From a checkpoint of a small mixture-of-experts model trained on Wikipedia.
Size: 9 layers, width 320, vocabulary 32768.
Training: a variant of Adam for the experts, 749M tokens, 11330 steps.
Below are experts of layer 3 (counted from 0) of a mixture-of-experts language model. Rows are named router (the router's row for the expert), gate (a neuron's input weights, with its number), up (a neuron's input weights, with its number), down (a neuron's output weights, with its number) and show model dimensions 256-319. Each number is 128 + 24 x the weight over its row's rms, rounded and kept within 0 to 255. Numbers have three digits each.
After each expert's rows: "comes before" lists some tokens at least twice as common just after its tokens as in all text; "gets" lists some tokens that make up at least twice as much of what it gets as of all text. This comes from a sample of Wikipedia text that the model never trained on. Tokens count by the router's weight.

# expert 1
router:139120110094110125116159135135115067174085109148108137136124130075161143130149109124089129165109148081093150125127145126129113101130109137137131099092096120140176132114098148164139154165107136
gate0:084124109101085124107152135096110120138120106143135147097149112124132134130154117084125120106121109113145153130125145112183158121150091163080116140127136070126070170107138167128131095106163107
up0:113136156176072128140107115116126125135112134138118113177152137121109106141128110134126120092149102119152151118129148081130126155145103140095129144156123138083112107122151129113096143154106107
down0:166140145130144134145172152164141088123162111137146103158139158151146137111111137109161097094143115119157070114098109168156098096164112135126148152099132177142140152137092110170123099182138093
gate1:147096134140147163103110123094175114180149122160118120104173119126118123109105138139150105129129122148118107140187105129150142087139093128095127119167105163138140108094158103134134107125127109
up1:104144114078126102097126146129092094088136132121142146127125138142142111162146156118102121147157086131101141146088112134136118166128122066173156117115135111143133148089088165128156083112113108
down1:092109149116154118163151109113131151087124149109123158148128115067144130114123124103124154131123130110134096127115122162108145178167169136140091118121124079156153174136149088121093125135148074
gate2:134144114077134148141148144161221123146110135119111123126090138133166120134122143101118134142151119128145110116113105096132120149136162118130180156120123119097140110134171126136124151124126128
up2:132082125135127172130141164093149148126127136111119150101127167125126164134085166132146160132093142165165117128136123107127129157133110141143134156095123087132142108144144145130170141085120106
down2:124160182141113109147178133123096120126137161100096125166125118170142081116141129129149099148161127133106115098173163147131114144098150113138125192141161159116168135123124137090146123161148105
gate3:144111085125121096089123122132120138141192108168121119151156115106084183135134133147128111094101108142107108114137114143136123097106134146094153124160136119130113170083148192139166120100175123
up3:137151135157107096135126099156113130118155162126156142148111115131125130116122090105141158111119138131131148091109125148099095142119186166115160131108102111118158120136106131121097174102089103
down3:143165118160121163144135147137104148103159083130111118129133096101068120112096122127173131144132087161142093133141122130136131110099148148095144144137170126119125145128148174081103162121138160
gate4:122158142123123136120148139158119135130098125092148124112078133107140153122145129161111160096100120058078121181124141126120119115111099113159128148157119145122127111113102089154115160135132142
up4:133097074144115167124101121117154114151158147178137122108155179116111086109149126112151127153144111141191141111143145115135128081124123140168136091136118104110147144113145166109116094116143149
down4:159139141094140111125130133140117169103135130109144106146146128133181118083121143138123166115105149116147112110177125111138105141120115137136125117132146097154134159106127138128108130133143170
gate5:134148124081133139135149079104109132128111120103123105116130056097105112145163150085144095162159143160113072138126157156125116096113121127092121142112132121133121110106110119142104116158158121
up5:143101129165122151141114137135167080128139149163123135115132168137152112123099102159109182074105131107139168129137135084136133135182132159168128113160096134150126159129109100146157144094093116
down5:121134135131121132100105143129078104107169100179134114127148159103130095179068098164126095088141138161081135142132145145160114109141151129157124108141122114155101146109152106134119113142128147
gate6:126142119141084095134156150132148085157111094121124120121133083130137125164138137093099131126125101092099062156141137125120116118149145102123182114152105103127139116128111072130127121109118120
up6:116106150110170148143125177125086148146140133145115133129076170145158122135124109104125104155121146148146143101159101156152130127122109120147104152116168163142129137103150151096126205153139143
down6:133107157126115123142100151153117129138132110148142164148132106088126126139168097138107132164107145152147155138119156162114186074084130151101128093113090145122163106116120129134145121149143119
gate7:158095149117138121130153116205112098157175091159122153124115146134139181143125137125124120176118054057091087151141118103187159117144114113148142149128087140144108141148108116123075119087110107
up7:132120123103136148100116145087147100152116102112082124097118118142115140122113148130120111126165149158084124138155138096134125130105120149108090105159162143145112121149102120112121158158140102
down7:132147130128115142147132126104112116152117149108150172153118133194176077092116147112126125136145142122130141135080133118077113114087117120131184112119150140105140141139101155128114144117091102
gate8:146131122146143128127154137177138104188156116148117097106145155118141117116128135141141113093125127091117140134111151166137130108140115085187135131100098075157133170140133099161136156122100154
up8:122132128140143164102134120152143119169148086144100120070139145123123115138125164146142094098146112159148165126083117166135124107147120096115129182135139128174114151101150119136145133107117146
down8:087118145090109099101148106117126103125124120130136097107172148192098081136118122140136113154116166140100171124146142159124133139097150169077144158147122138196145140158115096105132191117099157
gate9:100173113093133177103139162133106087143117111073100120130170109155072139141144179091129094110115107109156076159094108126134129108134103146099081152122119086116122146146101132149114119138115153
up9:145101106134121103179160120163165169107102121156160107117087157112189109137138121133108128184096121115117150110177130148154143131141161104200154104146146112152136140124146118088142137115129127
down9:148125148132154155142138121108119164127131180128168098104115178030154104132123112105145110127119129126132150098152141131117147153151134156123128110159149154173145149109158131127118120135121117
gate10:102174079121152166098173154144143143165126113122127135166121131088137130119200152118123125130158084087122127093120141204120157139159150136098138150109142083125130147145100149158098153141109125
up10:165115125116140117144078131107073110099107114098113140141079098135125127138106082126106119105091180171146096133123082062120107119062116121147113111147110140141108115108154137096144129106182114
down10:128097147144111122107076079087158139159134148092103146081107149123125177164125163127147141142139148104106124138165114127108162105120103119099093118102146096157136127133157111103100134149113174
gate11:145113122132149129120156122095137093103096122130145137122099089138120150104192121099116101104154166123139134153150118158106126128092108166082123137140140154129128142117142124100132098172176134
up11:104142100139154097129108098138115095153127135139115101113099107117126127123134118130108132125121135109138110188115144135117123134117101093125127138126149137094135189086103111152173152116120174
down11:112133153122100117150151143120097122136112141166139108122126123130144122130124128120125124119124148113139144116126153122109159156109155149131174095110121133083141121107097120156143159178094135
gate12:111147156131119150108139119154141131127160126137161122129172148068122181137157166118121090168140114113109162127141131129152145114076112147112120132090122114107127202130092142150128100112161117
up12:136124097138120123139158125117105126138109134084138175112102067161141099137112121149114171144123153114128133106141143110126166115157134116144104094140114111144128098148157111128110162140128125
down12:124114096072094132099148096103141157156143131117096117088131160097151135131141158116113102157135151107134135109139140100149077126100143097108158142125112125117138117127117135150107122164105136
comes before: "|", "0", "-", "==", "9", "The"
gets: " |\n", ".\n\n", "1", "|", "0", "2"

# expert 4
router:059094101085119152115188108145107105154124111141128101106132147059171140139139168126066127130110153105096148131162103148169158125160103131143120114092108094154151158135132135130139134109135136
gate0:107134119078105156132141136174128144123116087139102152163126119098113119132168156128125155150144125114121161114124126132155144147141121163174134144110142153135124125141154120144136156128104119
up0:140128116093091120099116139103144127114132092109151160113115132140145139120138111111118053110123081124144108099140128138148105135135097131126131154118130110163100130165119145159172111165148112
down0:187095096133118114145185112144103102103138081127162118091121137093158197128104091118140148140134125113139066128173145128191143085128134159150092107114110121117134139122197107141099100149103123
gate1:095169103127100129139152110100158119166141126137129131109131132123167123131116126136113103159164140074163106145156155129115110109149127115126132126081095112155132130146135070127083162105118102
up1:128077139118113122106097118080065145101123142094122131151120145106130150178144099101106166092120115108121148139142155163155176111113131107139128147164134140166121151109140143115158093164139110
down1:171115107148120132110113138118111114109060138148147124104144118125153184113177154101149109087128123148119108123098153113137156097104105119163174123166123134133167134077152147124117126152157095
gate2:139126128132106135091192099118101138155133119137124100135147131109147142121145172108102117155135138132096152150165116113144146137135123125104147108111111102127150176123153129197094136120136101
up2:112141150151183131097114102116150163088155177151126105102149123170111095123084142143178119134158135181134107120094070101132134143097174130124140145145136126087133104153135105129129131085116131
down2:140125106131085169079164153129086119134105045132172140171151161110139138121142120121086121160093090087103124128155136100156111129136133142150100106115146147131096107113137153134102114124152107
gate3:095136156157154117130173060084124147102147114151163133091154058126130133137142119120142090140163073112109123095137138165128131119130132165119135121116142112124135141125090086150144079139114106
up3:109132143178130096130168090095122141106131135124154140104141088130136142186132121135148070134122112150117128125124107124127116133106149143118106084137111103081127129152137048110195096140084084
down3:115098137135146164190136144135151120126108150130108118111130132161106136109060105154203136123119158146108100160125146112153144113115193097125116107120137132114139156106133134125118108116122156
gate4:103140120043129148145169129122122150148084131143115099130165168138175102133136136116141144121149122131128126080128103152194178121150140140167149094120130128094113159144108098158112140138148093
up4:142121128146129116140105143151125088077142127090153117129088162132163137122093131125117180133121163137129107149122069096106132124142132121107130119083123080122102088125163135134106155141142133
down4:198178138144097147096100119131080158104125124122142151141153109102169126101117130146122130133126136101112105148122162141107143123121128153106146055153120135140196077098115101159137119115114112
gate5:138104108102146143051147132120130129131143105101117113092110121096135120162129096096113103145091159142162090118160128117144098084102119164142151145137091110123095087065126139117134130108108106
up5:106115191120152129120121167126135085156135131106140147198138151146117135107131117153119161129135105106120132137114151092086127170120113088107170098129152069100140138134139154145155082135128123
down5:143164121078163128123174125140109143125135160096144097152093143130120106107148127120122102146112148148120131099106111122111166128108130150136131167131137124148141099148096098194116150122103126
gate6:112111107087134113149134135137107117157117119134139127153156118122133067104159137115128098113146101131116144141146139093101124112087141105125101133121134113146112104108144156130120068120136139
up6:137110121127154084156118117106100097152099142113130137119107161109129134156188086137138137077126121133117134108148168112078125136104171116074123093123141150111132150117145146133155148130135093
down6:113145128115106079144113122142139174137130126107122152124079106133103126161093107154129167161163132130111127099133100108116160135100142128099079107098138119118154095150129145145115124089156155
gate7:139117142117134109117126140132106120122133108118116133108141140131169174131113115136148154112104100107139115113113108148087119103160139108101096085134108066106102097153152161141112099096168089
up7:137142143119129084107094146137118120138170147110136116103145159132101130111109116135169153131157106117113125117131107133117113142156153112112135117156102076116132111175106158128149158111118090
down7:103121103114120112138160133168123152119148131125127119131140126121109100166107094132118147124180156106190115139135078140110110160173178132117134101091107154129097098157105118158116149169155138
gate8:085161147065153111158126086151093133142139150160158123144109106124142134138126145143115165116097170126138133146132160128118127138153143128146121107090125049127138150175135089132109175118147108
up8:137112112056191124143132139147136100153121140149162152154122136123150086160149111148119158135128164116155163152130130107101096115157128112164126122118090100143151122134170128117158123143167150
down8:115181142140132121153124123140127129159151159102085112128117153112127136138130164131128114140183111110114050140133113171159104130120178107113151120148123167148151122152138145144144098142166150
gate9:148099134163141155181126155137117091115120128109152147132128154123179145092124099126150121114133144124128125164132103155121175144163163089148131136110132151075140133150135182088121131132103081
up9:072136134149113143125123130135128090132125163158131105095137146124152153123127104171122139149099125116105128113120155126131135140133122112165093138139116102123140126139113102122126149118171129
down9:142113164112107124147147135142118089159154117129151132116155105150133130118151136115123092123165106113103113135135094145144109165159140140099102116137151137134124150132114143149133148137094100
gate10:133113115085145121096109113162132138114162106107122152172102055106144141127142130086102098132090111098092123145148095138148101154129128166118156141116113122116138122133108154163151123144157168
up10:108139120129130137087127133153145144085149121141110147140137099141135119094129140137104118140148112133088175103129107150150123159147105117152166125116151130124122095144096178106157134108113158
down10:144153118174138088125139128161149107151153111127128093127136080107079149161125168158128162144147095130109118161133109144117138073151139141109129155130127115111079118125140133155155128130152180
gate11:084151109131140144120113122066161139101118127156104145103128100117128158100128153128142140158145098107150109132128132153107128151148106083163107144140115116122157111067114129183118086096149139
up11:135128150114137119146161136158135146116143123113162136167113116156152131146107122108120122151150106150117128093180100107151126119119154166104130141093115153120109138132121140114104138142142119
down11:137098135138112086106126138134108146118124169104136158134128146095165138088144073124063117100108131123109146112179137133144130156153159126127121152137080137104114120140143126104093137147137175
gate12:106130151116147153125176104133164148128112118120152127104118187128083098149136139115145125135128130125133150079121110127141120135060099121099157097140122155130109127153126102170135155142119123
up12:118109108083079096075122157113096127082148133165145116136113161126163130132114083131126150061105130119093108134169134142125142142145123145162116123111138103098150133106136116131128123151136105
down12:133110131120142082099069105146135109108106132121120111132108161145123137098111083129102122116088131086148146177162129122084139150187127149162133117127110108139133156133145105118145161151100110
comes before: " ", " the", " \"", " first", " —", " January"
gets: " |", " in", ":", "'s", " the", " on"

# expert 6
router:129098114121129145088135108120113091142107049117126159133121117062126167120172135119073136116097140098080143136128135136128157109138134125122123082103091130111125159129113174157115163167163123
gate0:127106094150128129159110142140164109111104138147105121175153120111119117145138145081109092130116115128115124139093134078135124121191124129118093142139145094116116103147152133116130107107165094
up0:145107136162144144140107136113125103127128166124120107146136165138109100116074116073154135130102126140080132145101132080105122126159144112132134153145134100131101115168128154137109103150206128
down0:141106097124134131131110115115070100116131152114115153136115146160092126114155098125132118129085116148115091121136160097117126122125129145126088104172105144142142155138185130129139100080160158
gate1:113112130175114102133131139172101123136122168096100175148133086145144155121153128130148115101121125079123147152091140119110172127122097121100139095113139103085127149165117144144085115094155114
up1:111100128137131106128102168139079110122132148108136116154134117149130112077143103151124133107111145112156136173128124110112133100139101152133098147143136122124100136130094141082118099133150160
down1:143154125138159155117162141142108110147122148121124151135134161165109132116134168123130155145119110070090096098107116144118138150154157106156152109092134132077147077138092124175142079116127135
gate2:100120127136099113130146155130126139131099180181151113177169120086145113153146115099110151121142092121137096087134141121119173107157119133155114110134146120103133151114120115126116165139137119
up2:142157092095075159109182144135145120171164134110119133131104167110161094128173170133079105187094169096112139140119151139188099089133096133125173157128091086153155142111097124123125094123127129
down2:112152154114140179112157123143096141109131107075121153138182132135096127139094144154170137116139142136134183112149121161125118122112181122108146136132086152154133136086113124157081149129125120
gate3:091129145089138117119141141124070126132122132127117171121125125132125149145114135099160092129105146142182078147135134105097131160151167097124149131135117114167123128147163099130125118174158147
up3:141135124145133135160121094120172151137146126129148128128126147120138131123138128163109165206136121114091124117139142143148178092112122148150113126107088131127150129103144141165119103090116092
down3:147124173161133130130136137134160138163168157101134142101114120087110154110130177154127136152123159123103121128094138107119140124134074156103160159150160133130092159143135135074103125140106146
gate4:137085113086119148120103132108159092159128144138100146131117157124140083105165146123122098118138124112156140105148096119116114141160102144103116142153123127120135119128117122116115157089122076
up4:112184107146102105118158123150121106114127112149115122122141124128129166158133129125133163160110129137119138162110156134161152109118155089192139136115119142144151099135136131138146110153124160
down4:116153154155112128131162123189145131113098126126165125097111129072123161151112131117155136157143115104147076076122099140078096086114141125152098143122149126131128144100149093156141155106100105
gate5:093160143133121128152152131147122112126128143120152159110102147100173150102191128092093148169150137080093148115132183137144101119125114163141197140143136130105167159132115136166146138106112136
up5:105175147125131102150136102161111140128143158102103137137112099117158151119171131104090164137100177082082152144121189132124103147102130156114190150151138149144163101101113140150133138125087165
down5:147090148206126121161084095145144127116133151149160119125149160134134129090111118099151141147149135106115154148138104151093150124112110136121096128145119135148136129129092096127152178140106135
gate6:111085132158123176158124143135115138142140120179125138128149120154124114106128137130140082136145083124127119103133152133147076077181101148140114120139131104137169128132120173115126062158168112
up6:141146123154121069103123134104119141122123089089123114130109126124138170121155115136111160116114133141110150153159112145079141156119132084105124140162125146148141148133134088111188176133074161
down6:152143139169106134124161129122136156130109136136166122133163100106137148137134118142120156111130139142137126135099119132123109144138132130113166134106145163099101154129096106172097111161137152
gate7:097126111118139128134113098127080112097159085115130123127097135127138136132125135112130082091118104162133099084103143108123146084155134136149120111117135125113121183126113126101142079151119153
up7:146201122112109099119124142109109105133142158117153100186107140154152144108111110131122158132098144108102095119149151138129117203128150146148179137140097135099161108101148141136093099107099160
down7:127129137157110140130174116127135151133141116140152106144123137135132119119161189163100095165156174105148146155118140135158145083112102153143134156098133119118134104136108139147158107053121149
gate8:085131152124136157128146139182125093116101115158141102118111147126152150138113108113116090121089154140132106096130128094133116128146144144134139156121079093169132167125127100153128150152146137
up8:096125168110163169128141111177099118128129131148132139127119127122118164143113113120145079108084156157144129100130123082112114141130113174129156151128081095164113180126138111132150123118156160
down8:136148129114156147105152149157161104108153114147114122136092102163148153085084143099159101095161095159105153114149116136144149080146102087119090117143128153139144101107114112141115136121090129
gate9:137113118073110127135194122083123156135081104129178160107163153099161129112163135147088085129129157077146144133121119116142123093134087093104132134135128104164111149102146150103111178187138086
up9:118098073130127177090124151175191092148144098176099104110114151088134122154096138101085135167124133104118130104159119153145162120114113153185148121115110102124142131102102135171126099109122148
down9:119182161164126095146160082127113158090116112089116138135121091125104114146136088168160133129128135138127121102098103119130091149135120162097127158147119104126107082121112131154096140111132126
gate10:088142109133131126099137139136138106137119122139163108093174152118107151115184173139129113105145054102121059162096132178124134117179144147152097130107108123114118136106080113107127123127130135
up10:140129117117135167122140146145151151159131119141132130167113066120117100089120164077131114167148139108115145142146153095133159098113124142098130118133143130139126135155155190141158087161115110
down10:086099096146094126107114104121107143110129143130152119159112103104121114114087123115136158168098121145120097075193176131137121124130138142115145135164138170113104081133124102133161147163104105
gate11:126134122138103107117117121156155107135124168178154131165133135117116113144152160126114159132108098108105124151121124125167138136131142154097080149107113083151118131135138077139084135126135153
up11:135144121108133139132130167115105157120127078105133134095158106113146139107113114154108134142142167134123148138119131110099122109137099123143160112137117130116159102105142182126141092108142118
down11:129083152167111140133163150130137148131135140142120121095084125132180135125098117145116120135138143101170160081133150138171160129133115112153111127158122143120130094125142171110139150130107142
gate12:107118124143128145113121105169109076106160153128135106101081140133102158142075140101104101132115136128089126152100131080132142153117127124128195134106114109145106173146154163137141132117132140
up12:122125105149144143130102133156119117106130117108108153137099134131128121112130090149126128116089116116175098189125103107144149129097154160108118136137143141143083145097112161107118138103141146
down12:134153136130162163126144142134117152114129116137134119185123176134129110152161106148090100096164131104120155141079153169104091099142134065109143148172121173158094131143155096165145147129139103
comes before: "1", "2", "3", " been", ".S", " be"
gets: " ", " a", " \"", " (", " also", " who"

# expert 3
router:141099106119109138141151110150104104178098116136135148107133156083166173116186135123085138158100154122099157115168132136131147096124120133136158105107096126129174162109088130172132139155123136
gate0:087107116135110145105170117113141145149084105086110127160167142156139151123134135139153080118150116169122113121128127104157099160132144147138194152134138114110142087087155150153131107179158091
up0:117147172191135093173119145109085123141126139084134124140113108141061145120078134134141166107096164136154152101116102131116108169147155114136135109129114128136116119136157132108138110104128110
down0:131138156170107137080158123147153155124136123107108095171150138168114109158143126141141131113155094132156083152125140165164149116130090160105130102118137141155129092149122128133131094153170138
gate1:151149109169085152112134110112125135183129148108125182112150141128141140158135091171116104123167106111148101094134161145126145115117141105129135146124105113086133106139094095128148101157139122
up1:139102087110152123146131121175158137120109125087096096166131135122170111142153110113106147176130171124132152160122070104106120125141137146138098133101129137154097092129110120142131172119148139
down1:088119071131121112140151131149120126141092155117136149169130135133164126098146131127131137149099120108118155144117141129098112105136093112119088141107102138117110116080128118110099094149125130
gate2:112117143130140107142136153156155126149144110144136082184131111136152161135136134092130113101151098102102127121109130152150159117144118134153084128117146098128119143141088137085127139114143095
up2:115103150143141103170114114167150164111099154146147101167144106105158180110110106142151159115149131107146136120118128122118158144158128143161079128098114114115152126136079120101125156106128097
down2:154165125131173122131130125080157098096123130100109150132115151161092133189112121126110116096141119157104111181127126123135098195142154110121115144133116131105086140185114123126099102095081116
gate3:121117129135111092136160187095146157125067129133118137163108113109133121123127148150130141108146155103164132113142140164161101095153098143101123124146162137151122113064166123127096114116134106
up3:127143143141089112115169151087133136127055117122140146128145131118141121147124091144127124125128113125139117094098156151149126119145105139135120133128132142098086148103135139148094135083142098
down3:076137135132162129101141119160143160127128173119110123142138151178130146131133120131177176132138113191131148138114142108146120148145153136101164156105178136121086126095092117130156146115135103
gate4:088134112139120130095094103180148170142097143148136131150113113112158163143157114147130136128121145086123113066118123125125123148131125155141051133131102117118102167136102088130112157136104144
up4:146142135123156117140141134140129109094139121130134120121120149141094137143128120097146103127108149142142102115139150102146121109110127109157167184122111143131132118089147100151151095096131153
down4:112081110155137091136104163125103154120113101185133176127161117098110116102147116137176097115116085134157150130147134087146074143133140137137107110107111096138127096089134184091068153176109130
gate5:121110116136105171135165103097115103139121148121151140099136129102145151130160188134119136153144144094126119147162186140151154112148144139138110109108160107169155154122158128168093121135106135
up5:146126142116128154146122135110142123113137149118119186090100152130136118141109132126135144157133128131142132093126097104103128171104142103139096108132135136128136117151153123109139135148112180
down5:126132115152117180123083133111138114103124129106116123183113156126115153117107119134128120124116100133106127111131166125114114133125145120157101126122080143080085151164156076091154167093143102
gate6:084157114131130131134135111142107160124078134072103127112106096136157130149157131128115131105112131130132145128104119137126143112122148114126140106129134130131082124148160135074099091132129113
up6:154150149110146143123135131107129095155106100123126104108118117140085129134157147159126122104160084138130176190170138161148098091110148154144137156149130161155134130068107158140168101133125108
down6:150132119127191106164126166159095076116146087121140145123114111142117116148069138149139109107092159128158133131151187125176116160128122110098111098131122132175112154123131133087130114177168136
gate7:125144102131113138120164131143170139130089085125119173113145133089111138167137137101096094137118125080147090144124151130158145101138142144140109113125117109117124155108091136099119151138087154
up7:163134168120153140149126087114156142089091144092129157107144106157092100104092149112163096100150084168147097161105091141130121131120153123130139163128189159154143106150126130107127166096081135
down7:132109100130179154144108092103123106142128125112162129150146125083170170108106095114118147110096133116154139125152103094075174165126163122152120136123087085118124168102127094122136133127184135
gate8:141107108122133125080137120139114125135109096141130151123140148078121145114179109133093087110098104135084121104135132145115124114151120143141160110150058102133147155125127125129143184167132138
up8:090105104118109125126153191131142116160117105134147093129151131089139130159114147110114165135109154088137121120165134164130102098133101117093090100092163115175120137088136144139096095119156109
down8:138158153113158082150104173110168104158143135114114163154120117190103101143122107110148158141125147158156120124102103092103114152120108109113129111137137149098163132164102162123114117123101137
gate9:150149136126158153130114100110120134155127134141113128091123108146096139110192122131111093129130110103133147092151126097150139109106119112124131150142124152140128150158134098155083148130130105
up9:131111122100133113112159122133134148067133113092136160148096133117172099139084134113152152101093132153118138138114118164147091139159136139137116114108126097098128081116140142090176102099122175
down9:135135111158070128096115142129120141144114105148121123156162099108143093125135124122131169091119143111164131128108100122115137103156128128122126131126131137092135133088136130123096184151154096
gate10:119146158145124140137143125126140118145182122154137122127142118118166170128136112116115148132129159137119138138107172120121147143134157166132148112113129123132138155168138129160085103147114127
up10:165109102164163148125150134155118151116115126137136101160088113133139091070135110120115119117089114121123099179139123120105101128137121159153101153129101132111098129097092075109114088091143123
down10:176124157145090096128153145183132116128163141129136152142125112101161170138104128110122140127088160112125123146117103110140129118176108086162152138126136119129134100106140164174136113162111132
gate11:123100142118129140145154119133142134146157137163138134129140103097169113137128116102159148106143099131128131137141106112105112127096105132101116105121130143126161125147101137142134112141177151
up11:129131129149120133088135147116140136121106108099116106115135126134113163108108142126143099151151114136139107102107131140131153100132130115171125139140129129148119133121095135142098135106124084
down11:072131140083161103127155132137105151113142104165110099152152143114139145132120120133107135139177149107140130136131096153132156097135161133140154164163123086170151159136154082133107143109157120
gate12:138102096117111161092195122096084103132115084152139115102117107116097116190112135136111089138124149108178095136120163146152129133108126093138067171114097108136142124139110137155137105133147138
up12:144116101122126129121188125108062126105107076154166136108102099119113120134121132125155138100134168136193123119098147182124107139100152098133070187127113141136106107131114087139141116127128121
down12:124112173136179124169138147113142091187160125107160104128170131172139166146098117159153123182122104148174108112125127138148139127137154129111133126148124135130148119117149092141175175140117120
comes before: "1", "2", "0", "3", "9", "5"
gets: ".", " ", "0", "5", "8", "1"

# expert 2
router:120112092124114121129144141141089109193113074137121120114114156073173156159116098134062131166125166101111104121183163133175127125145108139128131115102092083166136157115140170171133124157129127
gate0:146133100102126119144150153114091128124111141126124136095173144147136140139127078080108142140155138118131116091126117147163110110132104088167099109122101112121179138113139148102162148164121153
up0:130108102111166113137126102140082090116154110157119134129155160120125128168119095098125162133139123140146142118143146155130084116142159146158134113142114139103147127102138124142177109170112169
down0:158132127142131129169129093161137100104133128139119085136165155187135100127116142139113110118143137144098116116120139168132101123149147180151101085181158162144152115141098130118181074134138114
gate1:151155132122135117142156164160125148126100091089108134117136149092140121170121189153137089101149140115121099171094134130136141166158146101103145146122143098134101187139110123148131163152121186
up1:113144162133167148139132134095168148149105114127146140117184134111130158150138176139159108097146106104159145140159137146138099113086131122095116150131193140189100161109135099141104131159134134
down1:132144128121132068145119169157187115163096155145100123111172155168121152110125183148151114138122149111123158153149133121159135111099146107134107079140137159129135111141066150125134118120143118
gate2:092132159158099117122116099115090093124110132114138133123089132077125144167146125105075163139077081081104144118150150119116138095132109147102089127170105090168128088134124148141112100132139131
up2:100131141173098148154139134143134153125121166144175105130134159177144093143125102121110119177157123123149093115133129118137174096135151117163083139136164117141156117146122077138133132143119164
down2:139114153119166125142122168129063115150150153132123135137152077137106136124137140103163135148134134153112141152132130119123127130123147100112051129149092151137096097144138196151098112075143105
gate3:141136140134118145106165143112132137143113116111105126129148122098120125114136144125119085123111121105112105144184098127139098052137097108123137119167118139136128152080109115110120127179140137
up3:147109119114132121103144128142102088155152135123165115124145133154137119135133134127137082104111114125142168142122124152147178157107183138139121101118124098133162129108138135142130105112156141
down3:108127135087148144148154141122156144127097121093153139149134164100120106125131126109132097174135107121153111096122078099065123124117161150125145095118154162125152158143137139136129113131089071
gate4:154127085153099140113132113172121141126124126114121127119189170149168111142123114125118149131141143092110103143099183125126126135145110119114101117102098060108118156150135129108090095107150127
up4:145108146097128150104152127113134109139098077112124162163167081099140111138143117131112079135105105135129148081140131167151146105134110102132143079130134153125170116099157134161119138166132152
down4:123143089134121153126152179091110125108111126159109145128198120119123132137172140138145130167091105106083143132166135108157113116098128122172120122148109133189148153096146135154149154155140173
gate5:131138125099125119124137154113138103114128078118127122138093068132181118096131150084135074186146132121165115144167153127138152121131130099100139145140158131165144099147151134140142181102165072
up5:161148149130121117112130141097123126131129132131138118125149085128170140117104178138153086135132129150133137112147164160127169106194106141104151142106154151178117104139138137098146139085147122
down5:128156136159127126122117156102125119124119121117132159152136146120096165113079069142134126146097127133171110148100145133117118136119135150123092128105143108101128144152135106133109129103126118
gate6:139120086136186119137145157091132095146100087070117110108129121095120137147141100112145104151082145118168088109104101158112140099139155114080114147083125126132123089119163129102160110094136133
up6:150129153146105115106103114111141116136159147176107129147099157128150198090114153091123105135186131132104130149138110127117114096106125101167132088122124143068150156109120129116134136142134144
down6:134108132156125150117155091111159111112146128118177109130120132150126137095113188132153123109176121143147128144119145115121116122155105142106108128129114132120188166148157133196107099116154129
gate7:139090077122132142130111092152110108119136132193155123115117123131133114145112087106131125117140158125137110133153086178126138126152164139118101150108124120168094136125129100114091125130131145
up7:074143130130119131121100164126117114146144142102099123065090178093175168143118141139129112123134154135170106151155108143155125121115090143151142125129154116119160112117114146143123127156130090
down7:136156136167119063094153100108095101156116139124135125145098119124136073158172138136141106096134134110132136181133133087147085112146144090130103120079118106107146093134113135171147113139119124
gate8:092143129103116133129112098061128137143146127095116145110123112120150108126147121131127139117096123110160148111113144105121112158145152136147147172122156118150138112099160139107162133121109099
up8:125127134142149116154152075163129093118141098113123134135099097099118114120119099167126097134095118120158098116135165123148125151139128092119129120089123127138124088101131115136142126130132082
down8:161127111125146101162135133144117112145113137079160088087096099103091165123072096149126138156144160147147130101087132153133088120121136141133104146112058191124122100147094109123130173152153133
gate9:131120131147119128153094087160126143130125158119148111097100108160137089162123115183145129126146127118130130135142113078093130111141172106093111089178181103167117124097129135137098117165108148
up9:126122125145125097144101106139152131113106139077146106085127164128158122130125100139115110104130121128142118139176161130142157110105166139104095077152128129188142121138154131129106121173091124
down9:171115151105086114202112137126125141111121136134159131143163138160100170159043109107123119139110164105107125131120104125139133124114178155112107120139138169143114149148127132108175123134153121
gate10:159137143138141140136154150169142108163103105098121112152166128146126126162150153129122103141128114082154119112145187093125154138152127182095115154094140118141115135107142066147126109153098101
up10:175159123142130127143131138165129130122139112130150101117141115135104135162151122146118136116088125123184151106132170073158127131170153200095115123119129115162111136114115112179138090161114135
down10:135121140119123141200115134086108145127152093143153154182135087166080140118101119129125119121138126125099151133121153139135098147121107135111121112144140155111111139124132159113140136131165149
gate11:167106123149095124122132086131124113133154126115144141122115089110098149138133140117145122146115156119089096160126174120073154108159131110123114138165096113129121102132119139110146129173135107
up11:172160138139175128146121138197148161132122130150089177138183151143151123113141130144134153129124102125124146119126077130099140138132102145130163131114151197140145123111147134180158142136108126
down11:091130080151139138132113190114092098133106125125150163114125132127093190155108109141133130156108124125160139117080112101108136130127146094109112086098121128123146146142148137110124140159160104
gate12:088139126134124112092124117131116089131092099107137136141118148124105111156126094083125104101096122089108166169138144114175147125127039110150134130161100154143095115132114124099149094131167070
up12:120144113169103144122143138169078057115128108150113146109135186115118110157127096110120100169097122082075165124103133094124142154111075108157119123141103142151105130151103148115150146146140092
down12:153111135138094117134120125118121104180137135121160153148103126151147092144126116123111159118130163133136136163103136104149150164122106096151108137102156172094114121114151174131131113123145093
comes before: " the", " a", " his", " he", " an", " which"
gets: ",", " of", " the", " to", " and", " in"